Experts of a small language model: 13 layers.
Below are experts of layer 7 (counted from 0) of a mixture-of-experts language model. Rows are named router (the router's row for the expert), down (a neuron's output weights, with its number) and show model dimensions 192-255. Each number is 128 + 32 x the weight over its row's rms, rounded and kept within 0 to 255. Numbers have three digits each.
Before each expert's rows: "comes before" lists some tokens at least twice as common just after its tokens as in all text. This comes from a sample of Wikipedia text that the model never trained on. Tokens count by the router's weight.

# expert 5
comes before: " of", "s", ".", ",", " in", " and"
router:124184079136135172149103083134127169150079122149131183098138147160148112091105124143092068133125190140106169165124131101165134144097134131147053129094100160174092111137174092145121148120143182
down0:152054132136167082116112136095109136179178076148147139104142092096111156086078102142126225110097142118099147132110117122139096147115125137118138072122131131097098101191084144147193138174167182
down1:111114143159103129092155104157168096103154181101115133181106132113082119137114159140183200124066176121117123095188151090091143119168060097110095124111157139111109050178108116159109197127100102
down2:135132081149154173155148111110142166215204142152112164058163118108124151140153116175193158093163111135169131062174106118165129104108144137143140148107140132132128156177117136094115091141179145
down3:152077099099117132153139106154137170125091146114115107151122115146084143113116109084113140134137148113173203112152115155160121178090131155125123096113144133119107129117114105126150168142138100
down4:122147148145121139138073168109152143095108097147127184101172172118189118150151184128138137165132080156149135081106165140114127174117109125095166080161167144095143142159116090117098109051160080
down5:132147146101136126148198091180143138180174134104128139091136112096054112171139151108121072089121109118209098138150107148160081175062126168111114114120166118158134194149143137147109179194112128
down6:122163141141135161160111118142162064173141133121146099147131162117170100120165169148109115128137175184148085100175126094157147119121117220208139083056131174114106115230101151162105098109103133
down7:122135117192055036128142167183186081104136110093098095148082138108122126088153055188113143138168198098111142170135094113127216110112160129151138162140084097063112164077104112123118129176139130
down8:140122141117128159136144092117122128141112085111102143145172132148121165176158201142139176098165130124122167181144052102091125145166119133080116147159152133091137135152128117105147063126121175
down9:096007109144145100119151162107184100099204087124152121170171168135110081174152182147154195158061131151157148171112124193179095154152165135123147141090118094156150128158112118104111141140151064
down10:117085166175122200150140149122188112133146188125136152115127096201107128138116095128133147101149122170162121088090127100152080052091152083107085140104128114106149126155220120147107108142115093
down11:130107124143152107179085122082171107135099159143071149112214079161161163129108116167180137165097140137165140142088159177177142130145102177110158096124102129164119159127135169074047136077182123
down12:094116138099161065056122151146077117143100088133131203143111194142157150117163125133071095174189100137114116114160163149167128103197148113159124193057136127145072134147138122140132060173134106
down13:119132166104133168102067097177108160145137142084114149176152120153121122105132155113090089146143128157150135123133063098122194136166140076070059178137163161112114133115126143073133100113113117
down14:095088104092155107135149122078146133086165149111108132188139126052094135128117129113133164125124101090100116116092076149080097199104097125118106109120109136080065171173160146190071131092117078
down15:126087050108158131112082148083156144140138078120103142132134117114152094101049155115123088154027140108134119141149133138129144137037090079128139119189162170143119116095135161055109064137224079
down16:139177095161146105104070109175108093131143140114138167155134194113071132115090111115193109140114096090155098086192153160113086077146102106126123165074107093165183135105087139139140056142151142
down17:100151092161133085107135143110076169109104160112165129182144060162133134086186151165185034128129172158191141155167189143042107135106183124153095089137095177125099172037120134169138119140127137
down18:157045171121129160068137190123184115107045151150167153148143220078132094159125116114121128137110157089161157068136153116161089118112100141157134151098120125174189127104110109126203146125156173
down19:122145139109177139164117176105139127104108171131119151133108133132134128116088130125112172090137143161160123157118117113111144128143112147114124142117170128075160119108134165100054116106143080
down20:167104137151146087091175108176160116119110103074164114133100138184109161075155147108031127109100138131069181153121151137119145133121155111119094165117139159202144167069081096160172085197095151
down21:090117117137176107121058105157115143119163109133126139111178121142175152180148126209110140128154151158144119108158131161128122133163175124144142134144155175194056111175144137090128088105133167
down22:073187125148087135117127110105098134107076166118158172100142145125164102133096125098122071132138094156087092182164119166164117142208116102130187118145104129080083070149116108113143081140099102
down23:172115088105100179130153110094083125108138127158146165170067103066171144133108106077078143110115167124137155113156176142101102112127098138166114057136054131092158098182166157137151141103075113
down24:127134127141097116081130168135156117116139125096158124042120183169122090147133092234144149072075131136157123121177104052138210106169152081127141114146079166132165133148141154171081085104118186
down25:087084151177058118175129138093126123087135105119124096135133129168139159143125079099154138139102137190172130183098122159154173147116136104101143188119092145110128186210181165125151156131121222
down26:126102144092102176159147145134186110121083141047077178102144155084093159151173084141158149135123076120113115131118135117118120153116139100109153124079109194127186139171140102137110148057159127
down27:144084039113113089195101084150122108173173174105167152138134136152088144130142126116170146174093157133206106152106157104128122100128132133131099131146137111134170082135183101192063121149049089
down28:094111157082080137110065102086055178176158168085139079091169127143117104107084128146189165150134080125137087121143070091142145157147160127137079173147146131152109100172122140130126141140114093
down29:099133196160149069087133162121136138155137080100095122101134123135150132133096146109116141053203115089125116145166133183155197129111091119110122094106144085160089157149126124075174150172089171
down30:108035119129086147088158152129052176162125108139145158121141114159159144149154118177107134134056151086174100141120107172152115176169102097131143173164121177147147077150075103105166158153116147
down31:133133133191099057125129143130159171122150147111133125140130095103094171128086104150091114129119122115060102118214130163104162138109096091109113158112067138133123143109149114109173090167090072
down32:130027139145139090116111137152144105100154111141139168083149103106135178156116226149105130139084093076131116104202125117179115119109150108110145153101090060143142130076094161119114118164176149
down33:099076090096142145134129157157114148117123127127091110170142123087132183132121131133157124154091136092173136121125084138220182157140127122125156116142164135149146154197064156169112125157148060
down34:130117045120083152067101123088162154140189105107151142112093077133130113108087100166156141085112125112138112114135108221086094130132115123133093136159117148124140066139157110130179100113129165
down35:189105124091119088143093119102131112100143156111158166092097128120136112076122137133165197100131112106140134162137161133127168071126121093128155167176106134148141179198102137125091100174137199
down36:087133120162115105129138124116110177092158159117173111035069120142172094126090141111138148114141168142199149135163132135135133180127147090146135060120109114128135092136135152089090120079143130
down37:100125116135169070154135128079143172126189146119118074160106143127095211157131151141128166157134123127106053102134121149063158145135163133073161103185136143079117102079116141190137124158155155
down38:145158101089072173053150117115073139128137098130107155136108120146053109162079174123116149123134139109110171126148140131100155129110169103106089145143129129151092175062154075164165132095130143
down39:144131131115110083096154112148081120108132100079151172166140114145146087105102150125084104095155147118119086153124153191087128119112146099124126157162132131148155074079130106190128189174122108
down40:095145130102083131108120218106121127142089119103131108132111129082129102063148128086152105130165086143132155118111149118139177089183135118120114132090127154141075137136153116130133132181114093
down41:099088185122166146102118100186131157149143139111067117087124105146084141176124169151123129152070116120155126149074117180157119132133140079104130075127129151126130186125167140092125138106059147
down42:153100145126152148126131189171122113118118175071074195131108160163150161165220157109169061086098084120150151123140134087070082090121144128166128150159089091159108155035196143162098177131156119
down43:129154140177172121101100115129163132118078136148136123123131129174109072139170100091089120119106121172116170093124180137164119160197152153117055188141100103138121104082140110117136142110109146
down44:193131149135149165130139085132122101125088140101096179134091137063116150124112096134127110100085115066104205172108115094145206157122114099095180092143135158120142140185096198129115123146136152
down45:140155083070097137110178105141162167139124151118072099188136107148149115131126121103107106094130108175162159143084142118128120087097086096143112173078106150141121160124097181204119095109182184
down46:141109132174099119068153168086151121157087122190108089171154134155135181187052118078078122127127158110127147089124137101170173143132154146120061100141144160091131110135175117086115103143101168
down47:138107167114087114157089143082125110065093083145177117118176090128136141106164141107130119143095146180138205141155137132122139111181124116059164158122105109167062137210091098149133099086161119
down48:102091123136124130123132137107096162063122083140125080155132127093107145119131135126129127135145082117093161110153124104113087108119150199149137164110191143059142103135177078122117136123086139
down49:167136165154081135120100091092193117118155092052098151147174189155105113101118113146111159136166163086153132095121095148111189133139134209127156130109092138102149141113147072110122100083116150
down50:156171080146112088147078080125141132098121098139163208159108126117137073113131117112100129088130167117115131120166191121105096116151143195097116136098153172148130155119143102139102136131085126
down51:113115152131154119185101178183152121135118160134158126101143128169086164160114140139164127082142064108140163169132149127110143099104069092083085107121218142132115161118146187082123179084101118
down52:100125171081079111130086124225127174090165143141104169160097113153112166153103148103145177135131187142083171124152161145132145149099136181142141153142083084088103113116212124113181076112139129
down53:152155106112116137184144131144173096093146132094152154137107142178073106179128084152091124059158128162120089091100153124141098091123151075123172100107158103149142165140092131158130136162152099
down54:133164120140204117105112138111170145129110132105122184156156097180110183109164140120081094047179144113131130165103196078087126156145115154099140127130121158136165130135180182138101105134113134
down55:100095094134153140126128137125124092068050121116139075130104102111110160109092139115173080156118130160083108108223108136094112147094143115171134154158136165147122168124135114117105129092082131
down56:118181175148163133169168130104201095166115163144102147101147147133137202141112105115101075154113129135100123100089099163137106161163141121128168187119145170120094139114067075095131124130139109
down57:162137064161161128126104169160178113148113089135150099126090161109093119139138116127156155181106066114117113159111163138140081162168134130151166114127145174103116129131156105169181108126095093
down58:124177112099152122151136119142120080093195129129136084140092121070178145188119144175101102115097121057048155117162125143123167148117093107064111105154110160170160112132109181095159133113116153
down59:123109083141146121150087143102075188185166081124153180118133157102154197146107130085134180141193070149131111108075170087165144112100117123161117064152175125152189070155114151159104134137148094
down60:134143115123104116114205095117138126098108100090122175221133155136184090087169139142108113052112118120140103175095131112139042106154198145095044113167124096160145109164121154070202147128111137
down61:114087174105133134079120132067160102172098118175148101132114110115127129118058139135144182096165130145044115115053157162178166172140133154110113138142130137091157138131116196197127121109202121
down62:136196167163120120149204120156142155102194164141130090101146101173046187159109156134130117104119081091120139128122158100161152131085114136140119091106148136149119171056159077117155168095097096
down63:158144096129147148125127145138096140148124113025082141118099135077113125155138088103133111092075139099128124160152135149059120102088105056117168123162153150117094102122110135117097140178082154
down64:154137096165112135132130088132122161157174115185122187097055186137141116164148141094159172090141126148126085100202112146120121056144161161104160142112102086156137106061123180069195110134158148
down65:134191150128173134118119151156164116110132096117124091117120128118126090171153119170090120104123177154129095088116129102081113096146178138132128122150143102114083146104147210086124143106132112
down66:180112139114140119114105139092090069114135123107127104174116162110148107167105149171176157113091160050172088139076108066118143149131141140150183117140112137135105189068144114068135147113102133
down67:163137121135105138114142138129115092143118100099098163115145081107155118082129108112093212111150120141103128090150188086105140116080184147105126128117111129110038079133083104103041096169136085
down68:059136090108170124085187184120146150141127134162105047160148151188068082129055144140107059091106123185124121126106170100155144101089132158147132120148107078159101171116108118095139178108139147
down69:150180121167073124101109166127174170129115111168086105175095118152155131102171109125149091057139110120092125159163155102085122120081143121154132129179130130119189094163194140115073056149114131
down70:062102155171074121109106120093106140133112110163157136103152122121145146140138182157140136155188115196148120119128098164086094129096104147081150151117120176130073134160111138192118084072095101
down71:130102119150178160142104122088173154100158119165166100120128108165058075099125147169125080155126134136182114130111110118161121108161082114126157175105178153078114062085158153086162149120108153
down72:094126146156117143093125101102189114075101133145144120118087145116144119125170108116191067145115148116098101116138095125064128147142136166116118145126128160166177126117174144089202099121151136
down73:084079181167140163128138131168162140114130143148079158171126140039159202105090164126104180091052093119091120102079131113123120138095103093138154109148116142138154124173077129117170153094102093
down74:099069127173171123161165162174125098142149123123198085098129177117149137113142123047133133141105092149086140102125131136151135089120201160063125143135067133101078138144183127138093159140108156
down75:146133114077116120133136077074120109169118120086116163181132057118099156111141069226143149105130092108166153129126163143137156136158189172109141116107114199181197143134102069102134097121140136
down76:162150130173130153099114159109132101164142128121127109105120086127145138189114083181138161188145123137150139160157120114108123122137131084181079131221126156136130172106125151126104150108130134
down77:173108166148125104147144133089124100075175103096149121085177123114084146128154144129075102175111107100122131115189121170120148161149130101130086141084080124089182131080173118059153139123152143
down78:065134112110168096109139127117148217120113107119111143116116086131152084106167164111129189105080119127159067076116159151162141157120095159161183136163147107152135130052061107141187114110107172
down79:110124176153101130199174132158155152127154060108079101097119124154172140135139163151116096142118126161138135149100139126089100117130143156081197151076098129151135135140128111148110143145093100
down80:122127133154165122105214112135113132113141108121117111219178128159119192120196161159058135186111143115199099111092120163082064099131143094137114170127076106067067099150150119119090127122117122
down81:176120099151168110072117104160094118148134117152129118197166123124111094115133145108144191154106148138091130141118163106102158054094110137129129098050070109125151135188181155105134172117120157
down82:158128125127119177128087106158131077126136166166134115145071093163090101163155111086117110136100134162194096122088083109078109136103143113119113148162167116172139167111096081070199163105154133
down83:155169109120128150132094181061165090125132134156165142157157137142082098151177147134183157138145115165178189100079074118145074144165136015148139143145170113098087177177086148134108111102165118
down84:094101111100108110145108136151131139118137158132171104129105123158094144164093195169096043166122064113146087159180140156064084096117141126117125147198116143153161084047158159150131159132163148
down85:133094139149126134093132120148104154138097102123123096149102117123134114091165078125082102146150140180214157164067108108137133170149183146082172166132111095121133056122179115102131144126185112
down86:139142113083112157145184147133160086052133135209115149160110166160048113142118165095123083112183109116081089161111144061081103142164123158145082168117147161110224129078133095130153142113151116
down87:205139081172119080182132164053153172122124114149105140118092153089149110129097104139129143148158121073134144170087131133135125188180101140119175104242138116121167123118091139098102057165145135
down88:151134076139116044155103138084155166119091081146124115105092093126158239138178113179064190071132121109144158081135141089122079123080142187089124117146152065140125148180148151089027105159106147
down89:160124126142133076129077087141061139113162182135142089118152108065107098174156089152117124156149107107179105068116150113112191078144092165081127116190138143106208081157124166136148115121114127
down90:143130134129172136171184122168163133107090185142142190148121089159056091120146159051116124130136119135103117106078139137144114054103148063130045137084117136117138125107159134104097112127157165
down91:195129123062137137090162145140155104083088127122099117132151132119098179123114115077087147086068147059121161141100178107150124095192135152164137123171111189069169110062143091040141135185098107
down92:149139135119066129110131160156094126127089110112140116138102126162119158187098170091142141136105159163134127143146094113122120085123114155146061116144122121126174143063124053165177113196151102
down93:109160159132116132140145095107133111124143078139127122138179108101064150187075196044164080103195165172136134169104155103138182151120114140119067145122151052140148220085139189169162070070163163
down94:131109143176122126155152135136160128109082055087163092118137099139112105070124126134153171110127115148100154137134178181160142113183117142165113105082200115059085155182177175098103170072171165
down95:121133170103137153152113137141122130081169174111137144092114086177154147160150132122101205201128142107154178187125093135130135159095128108092137131170110068103156166189169135114075132126144081
down96:083077170110151121115170129164099127183059152127148109129129065137105071092121133126162112115135109095119126152135117148114105166152124125163155115088140139072122120126130149148093111106151102
down97:115156134122113177103141209129172194041151164125131096133108116184103134159197114142085159180099086115075159106130097151116136070049141125104134144142079181074134118128146141089136102163131107
down98:134144082106107134090090153171112135155125163138116188150045113074161157132129111155104188123168147082114116102087161117131130171115132093127130136144120110121079106188074130094130164145148114
down99:142102112205157117139170150178142138143166110143157125142159145136060112058165127091108123179108170138097173151125184182062101076136052141129169154076160132122154135068132124102101143113096149
down100:172133139133134070134142102076152162102167122143168182111129108155060149182134142156127150136094149162131188111108137153099172173136172113180098159098154145097142133160181154121165081178114093
down101:120132166165108101106158088107082121146148096080106100136075158160150135060123082180164136162161138080097102147156096123124095108127115159145130151182106130155139056113100071157129118116176116
down102:089130112152115098194138105139109123143134094092115101159110160113158128083123125104183158170149150118136139116126113179115139132109155146152167192141116128155117084127038123157115153092169105
down103:087095149122124119116139117168157141132147146141132061169064123116151111114136109134125078139164122072156128136120089151095126097107131108125094124112192133192134138132141124117147129170078111
down104:114136116108090158109150145145098148116095169095143099119145143167078138114126119089128105124107134154101157146152135160157136112166108183121183143117101067117085131059058118163159166145105121
down105:160125079096109145132160157068083151134159119089206092118140177058133143159162193149124056134122137167129163115169130156176078113183121068102118087124121106142135142089133142152128152124068132
down106:138179113159130096095089140191139159136153139142048099134090194166185082123104099083065120177188113085128123133111169086116056078196153177111117126110066085084109163157142141069081153178170167
down107:161108163126129112133046157102091102153109074198078141135169191144056119130151145153122151161063163095048163131119130150132143151088078116079140148152076155142138152123150144110086132169124086
down108:137132135161089086119155110155142132181117162100133136126169120118129117183127122137064122131174168125117185106119120134152183166093144141158094075182130104101110099125148120175042138179078160
down109:131102161114116136156138142144134092150122123168152159106159109136112131095122117139161162097146152154175079111111138099061159152181162114145111145158112174113137130135120184082150109106117097
down110:095134112082132120113132168115114182138145141123110094172115136110143154095117120089142145191120111142135142127139149168181136100198159102106132100089128138213136099127081113134174112118081094
down111:125144183151152109131043168111124101121062091113121110064090148214140140161104150122125157118095161147065123130080094102130118177080135220166173080106153146129122147140101146170183076141114134
down112:093112129142119144114102125184115057080148094104125104135169122097119116119132148099162082098043098126127125094123098112113181131160121125161073111177120172147138114072127181136170179193108149
down113:121133123083134188055151159145076087099198112139134110108129094120147103104063065065135114167151187111157114084093138102125184123097176097115071119099192141114094151132112151103145137148114143
down114:176168073053125137121161111087107131146166117120093139114125097127079121120123091112140113133136188106099134137110116170094155140155120153112158126103141133103109153189124106157129139064142091
down115:106086081168146119161174110099122152142102065167078160122148066135101170139114183118095101128112142113106139076146204163134120157097132200154116129067179128144151116097152128130143188103118135
down116:108105148118083089127174142116093137142146154214192105146092107145154163115150174140172079153095188165125087129116131096141137103115141116064097185111104114103093157119186139133077162148202155
down117:194133168122144105109150132138128112090107141138158102118121162148145115129146100146126152091119135090127143143075171164158161220158082117155129149148085140095154132076143117154130101085099135
down118:141089061131099104126126128164098154157112093165119126172141152121128187149151131194132120171092170094069148092105126116167101115186145056107146115143114150080100125116123082108166122151114168
down119:110115197143102138127141192198121141131141145137137085142136119085122146202116167180107089134081127153135154089112063156141100101192107153131095101139160086152092151143119186156174139173175116
down120:157151118161163162062158168082162117137086185093146106115133159151130125111131131173112123193154095101184169109148160104163153125129121130148186116156081142129030190099130116181211092182177082
down121:162107192138133082127087133110144144078134098138120095143137099167140104161114187135117075170119171161133119122130118137134142065180123120147090081126128163135151134157186118120128133159072113
down122:150134169157153092143111131162072095031149185068148163100160093127153106109093156139124060115084117121090107144062162101196092081090076187140154081120170106096143126078164123139171123087068162
down123:084133096105150179116120088198161098145107124081143134152157076145111128155168102095153075128110129114157128192173107111105128138139141126159116076093156160159163108137136135140156135188081101
down124:143144106096126134136153114147104116115161189110167105111091128146092112083110115165118154159078135128163113073159119144095171102059165143123112177150075125151118120087160153093094123096168092
down125:153087161127093085182155120159133125120120128134083152160141067116156113201136056137100138092102123098104112181139124131154134157099113149134175150101102075106122078140116176102160150107140145
down126:126115139078168130128091164102104077190143115162106146167101133123154136105120098159175119132092113143076080128108102126123123125147120076073131116071137124125140179089105167142105086106151101
down127:091122145151114143147117106133150109098124153140095171147133167138160146086121176116145129087232052155117118131139100110134136156107132147218148108151097141121087164125057147159130157136129177
down128:160116106174172167150199105136099158122169151144064115118100147110097148112140109093119173187188154191158118082126126142122059102125055127070085178102114172122120114125116146122109113181146116
down129:160091141091136082138182189090146187154166091179146065054102088127195133102132108147144200130131067124121152144136192111193126104098101083120135136065095112129142082139113110137068112147088106
down130:068134140143067187141162193119177127101104104078160136079221088148145196105108072078139119114161076198061104129059148154126127121184137068124147149132138126063095112137117124068068127132127151
down131:102085113142130123115093134149104117145157109085139162122112113110065122119131136088153132090118084159092229147158121177154127134122122171094160102073111130111112146124180127082120139127116099
down132:127166058162080129117146101083134120125150073153099085143089106210130135155130131170068168088137121113078122106091128136131188149129135112083114150219136095128148170123171097092086133042134097
down133:116126138102066178220146163145073099079103112156152137114154107134126155130204147134178124140145083136117111152108122103116089148101128080192122155124128100142111113131106138165178135160140082
down134:100094118175124139121191105061163088075082132096167114155138111174096137194062084127191093163102113156110153140157127171097124091130112086131160153170127107144143148134129129161148110145062174
down135:129089032130084146141130168094161121124136162115130107102074125121172105061188178112121148159085131105151126182158136123157107115142151172114217142125138125107123143215133090099090150083160121
down136:192168129145130122179110092100186152187111121161133108131124107084151148114106144150169101052133115105105130096124121089157121105122099140146143096125102104170205143076086210100159153195148080
down137:136131131152073141138171077083196103119188145170129107068103176152155125148154119125176131069128061130090165128167110163109077148174154119136196152170122134125210127144114075090147067161141214
down138:076037167163140181122125116111165085153189132114132116115126106147106136149097158036167102197109097160065193157124105087149168090174143133155109131085141108080143118088145113104141131119094109
down139:117170066063113127168148132127138092103121113190090159093089098130172119099125183056172165148132079101151114116119176139094171136080128079091117142135163134089115170133142124139109096153095145
down140:123180076151136164124085156087176131109105117075149174145128121149136129108183174093136106120184127061039159138090174135136148173150174116144106080134178058102083131119110172106074124120121124
down141:112086129137103122117086105160169067100115140103103159098152130119144149134052173113187162149119126135081100128114124172090130137177176189145136170097146119079187120055117131085112193135133097
down142:129252113126083128138118142082141130108158193117104148158109124080164136124080136165163130123064115113178137154139110118179175142080129181045186126153147104133077123110084137070105101159126048
down143:099139174138146123173097133111143163126136160136120108158155033107065093138031101176131072140124158144169108146101116064160079114152090147156137162179119117156158123147190189105127128073162130
down144:155193185118095133102110109146152168207174114102117120175171168170137104097163066150140157135186115154135120078120132125098146154198139110118133064137155137095139136191050110141092204115112107
down145:055114152126087143096120142151127109151100152073108147147133130168121125166147157061156087182150093190152132123125090114159161121147129130166172084133146111098119176147166077099079157079148083
down146:121121060144200157148114130135115143183086075083100173131150096126110130116148089083157125085091139173123081141125162103094116105123158110056162127150088114143173126108223239085088154165096143
down147:121133106182036118100122160138138153076143120139148112133123091149186146029186116088143158119139037111103129125146091179213104186088145129115097094138104056133113155166166097074103095171171112
down148:098180120083114133165129142110129147113142089158110122156139134074107119108071073114109103132104159112108180177126127071097153110112124145126176129105134109137112136157129110138191162113157157
down149:133147144154155160099157154160171079048133165140118071170150157176119107080158112174114060160133150112115149147121128158109163178173164117093089115123160089120155120131112089142105170097141115
down150:160198120170142100077064138121089159105087135108139132113095099135089090075134174124073163121126139095117136192193103146126144201119124182106148126174143145121110105141128058094163175162096128
down151:151045095139164159092154161183062068103165087108157064108108175138159164130122114125117175047126130159149067119140072139124133137130137096100176088126133108167114126124108141103068157162163153
down152:151108093120110169199078139110080100160140104104115104116142127108194156149109105103181149166100147126163091086164167170192111122039180105136050126124095140145171063188145136117138114095153159
down153:092117127129142140129122163081190116129137167174136090116101098174108085153182147073124121111147133086093096162109130048135151120111145114092154099154128146188105139116162140139127132119082056
down154:125126060170135092133142139152157151087141162072128136128127104158098125105170121124099077189151177082160125161142135106141129167158130081140096159180113130155144143132209136131146211171095209
down155:109128181133123150144128168115118126075165065127137168118167143135061111130087077191127108113144150155141177081117129123124066126104085134103110113129158120144144143142118107172106136110098171
down156:089189115169123069159150104130142090155201122156122137111156113139152095117130131095089092101095093146135132115093167113106146129044156122079091138164141138126156136127128141106074140131192134
down157:118196120068206124102100168200142109115132143106126158051130106142107123099185107138137185106144107091150148121095124085144109121125092107135123081095112154131098148144086146116115111095156176
down158:158091051104125120108129136087127083117140104161132136187114172204122134111151165128147106112087110149141119141136166136130092150179090160149110100122104194198195159086166119083095067121095119
down159:069113194099159069146121120176141125159135138165135125121167107106078180140121186194179143024103100124148170112175119086155102085154122087115113124198108137124140186058081123167137132140121115
down160:073200127148116144147095129084153125109147135105077145133138185114070110078103115110096114141132137149078148149168171199120165149078099133137128090151106110136154149102135171081065118130132172
down161:151166147132158135130115103104122105163113125142149118072077099185186136143148117133134128138122122060128100145112167105109109152146109057153126101189124120152134179105117132091076135132134158
down162:192188109163098088145107128116119140119154137070111135163131104148198119081138189098109093072192101133071092147121076131139123138170158135133054114157111107103121124132073111063127202116146132
down163:050106171134119142117099141202126101114112163158070083148137127161104165094092101112156068080111154115165135113169079163136127132161156188156124218096126137152121050144177129132128097117191053
down164:139127128153064124165150132054113077072076129147120211110156129118112132105107098135074139094152119081094116151157093094172195126128125134117195180163149123077171130163132107170089122119131118
down165:130132189177124142112087052172095106141134110124077098143116119085096123105161168121197129180158109142153123126147058177105087054080167061113121135170111108140115133135113084122107066118183157
down166:063138096139086145102148202113104056170105126119098115186135073110104169134091083106135101137125142169160161114104124117163144090134148099202105095113125117148159140114146108154126225181112124
down167:095121166125115133164118150101111141146157169056158147120168100125100097101094083165145075139143149131099102133166151183106068097155139089133147154128162088117133171113160167105070122189109152
down168:130092084119146102119176151132181076127066160106132136079117136112183142149114155068062145169075147107144144124095124150150146117160139143057091169052126068072159127148176097154087157074130120
down169:095098150120143156091127140132086089188152094105108156121119077140157132127138085077086147158202151136133127112203138082127145133132126131128198064103153101126135154180092126090138154068119121
down170:136153110083107150192084060136159128099128042125140108123112101158083098141126114198118088106198147165104142160088136136182182120148128085134137082140111131107158101152164139133144086121097146
down171:171102147141101094150113133129168134188109168148112131109135131108151161076123143159127200118099146099122091129116124089128126168138137153128146141142108116130136085186125162157053047105129095
down172:118106161080142100130142092144136139091103167133136140076090144088132134110141095128164102151113200156120072110132175151140074102143059148133165160173071100194110184102147067123146106126155116
down173:080090142122134175149164124115083096152115114179093123121119123103114079100126165146107133118115156094114107101117115175192163101142151137086176135130107186092201121176143112088095084159088077
down174:097114136070091110140158138109212142102156141114098070170176176156071060082126132101130136062160148125127110088169113100132170165129095165094115091123130116160168186127135194116093085153074122
down175:164151109108140120133104082170100098141097146147108094088170163197114083137112106076145077125134160170114113155144088132151133123135093157124095158125137170050122123097157131108042171128154179
down176:134145088177142197155083127090175094123110131148083109158110065111193099134185141113113116096110168107180159106138113129074137117143100140074103180062120111109127156138188131128105136176107104
down177:116158156125127142179131143187095099098137110108143118135099069086149137134163142148158157080082105116114129142118108117177052143164173139071111132108109072161109119141142163128190140126127084
down178:201143155144108149121139152118112123106138157094211110097120147066154161111138145177108186062095115065137119139169157120156098113121106142077158085229096126128103138133100165145096119120126145
down179:170151110142128105127100190102155179068142108148144137101106135126146150160143149119131132128156132160135157120161135166101164173184067149147114163096111133094119120135149110154074163129152184
down180:127163115069074061136134131144070175145149162118120166108142131154138131097155126144064137139120148108084119084144142152081146144135156143102169121142153188129056075088122159132066069142120175
down181:165090154158151092176094125101164197095173163134124109128147109120085142098139147144101134112144148179164114089063215115108096086171165134144101100202086104141121146136134138095100161135112081
down182:110148195120112101098093155166156109104133129105076110109106145042148161128088132104157129111051064092036136182102168153127147174074092132108122123123099160131173066129132073173162101099139144
down183:182173106142085111127123118092128077164181118097129166136138105150117105147113088105111183143123134088142092095091123126165192129106163170090164163135140063198151143122124114095139109054126085
down184:093093129091113167125106090176164181122097087108159100143134110156085201157109119134128177114154113182146068149157137156118085113134130129123148123123125177166136118125128136129173101144065132
down185:210139132138111096134161135153140135095172097115122155080126099156113125066144146130156102129151130122111115146090118119135052131143155117123099091091055184178138123138175107128140114165160195
down186:142096127114094090109112144135130060203116099095135073131122188122072158128100098132060109170082097106040115092076103148096170081187193122122188120156090132166132158139101054165131108112103143
down187:190111142077113169126193100127106075125164123159136120158098132139145108085126162122161047118143090099115033120081186190152137071103202091152160135100162071130141117118137108129214089123111135
down188:066169138130162181121158173068141098068110108130119130117154137205071077188146135129146086144109149142156131108080123097152128131093151135130129147094171077216155113106136120189111137096124172
down189:103121096154095118102072083161161094141087119084125151077069138174147108146145193112141130109110172144153154097136133107105141157106162127128146142116104123108155093121142065157164146111087109
down190:083055155115100172072102162115107122143104127100174080092152146130105113168106114177135120138107160177154129141076056150126120116104113117160175141055150150150113123169130110154157145106127148
down191:142077134134083123153141111145162137084176114107119122112146160108131062150107134111152055146092061131142108113126097161092138102146086122130020103123106130160183117169118067133149165148122108
down192:122174137152121112130136181157124134122102161145127134132137122136110109187097157137181056117111182133129156126094129093113102140159164167116079184178124098194132130087161129066162165113125087
down193:183137076141085102148177147137103097135177092171156153149140119097130112143162124129081133084142068134118163146120162095165161144139111118148170182125072088139190129066137129121191126189121177
down194:137104159136148114091135111169082108101137145080136088112166134107126198173056156105119102115161187108095094096149128157153114116081208123155148177127119125092102095159074073145089148142112168
down195:113076066127193118173119121099114102183164153231147135123144151196162130206143114119158206157092142105114116092177130104115075099084105135163140133115137140131119124141123132144143126136112127
down196:094106146116053121088135131197099163073160144086172104182114196098128128104157121160136093155108160142159123141150132166164141129133103123159096142106083110160095129139157127131161162134092093
down197:127154127086093129054103120166143095133092118096109103160096167124135067084138138066159128153069151159115142068094099050173133185170145146118119137111120096068149242086076167113172136174128105
down198:104138089074131116168116182161115096061113118153114102168109147172116132166104118119076084080117167108106097124114154132088177118091112147125136106094053123120150158054141143171106138100067145
down199:085083110133095078115144122116093100121088126067117133156132109151122117090153153131114158158150150120161188099131117129133189132152148144122108095097111164099146110133136134113107085167091105
down200:135094110150173092132118107111140170161136151097120136120112120176083157117086139087180128080081080119089124187094141093114113149165150147110129110112109104104179117161108124144129097142110064
down201:159170110179088166113200042144127139128078110129107159171094142087106147166154167066157112119097129111101158122158155082112123088093125081146124124161062181119099132116087141121143174089094102
down202:116157209114109156100140099056169161098136116146101087216116078183128109154102122090215070140150119141139115113146132153140142145116196121118185114112149135134086119109138073144119178144123117
down203:088150117128143114154095110151146154125081141126137089179152125162063138152103078088133138162126058143162146122130166106103172121096156114148124123110109165121132139038168153138167088128142151
down204:111175098136100142139164090079109093108224102131132082168113095144135145139089117144084110091121111114154114154123135127138120160095147099125088092120084143166132152125172137125182131144108118
down205:119111144092103112136048068116116170099120140187092121149147153148154141088122127098148131105171106145160137123022096091152141126135120111139094133082115155118140108129128075070122131129100125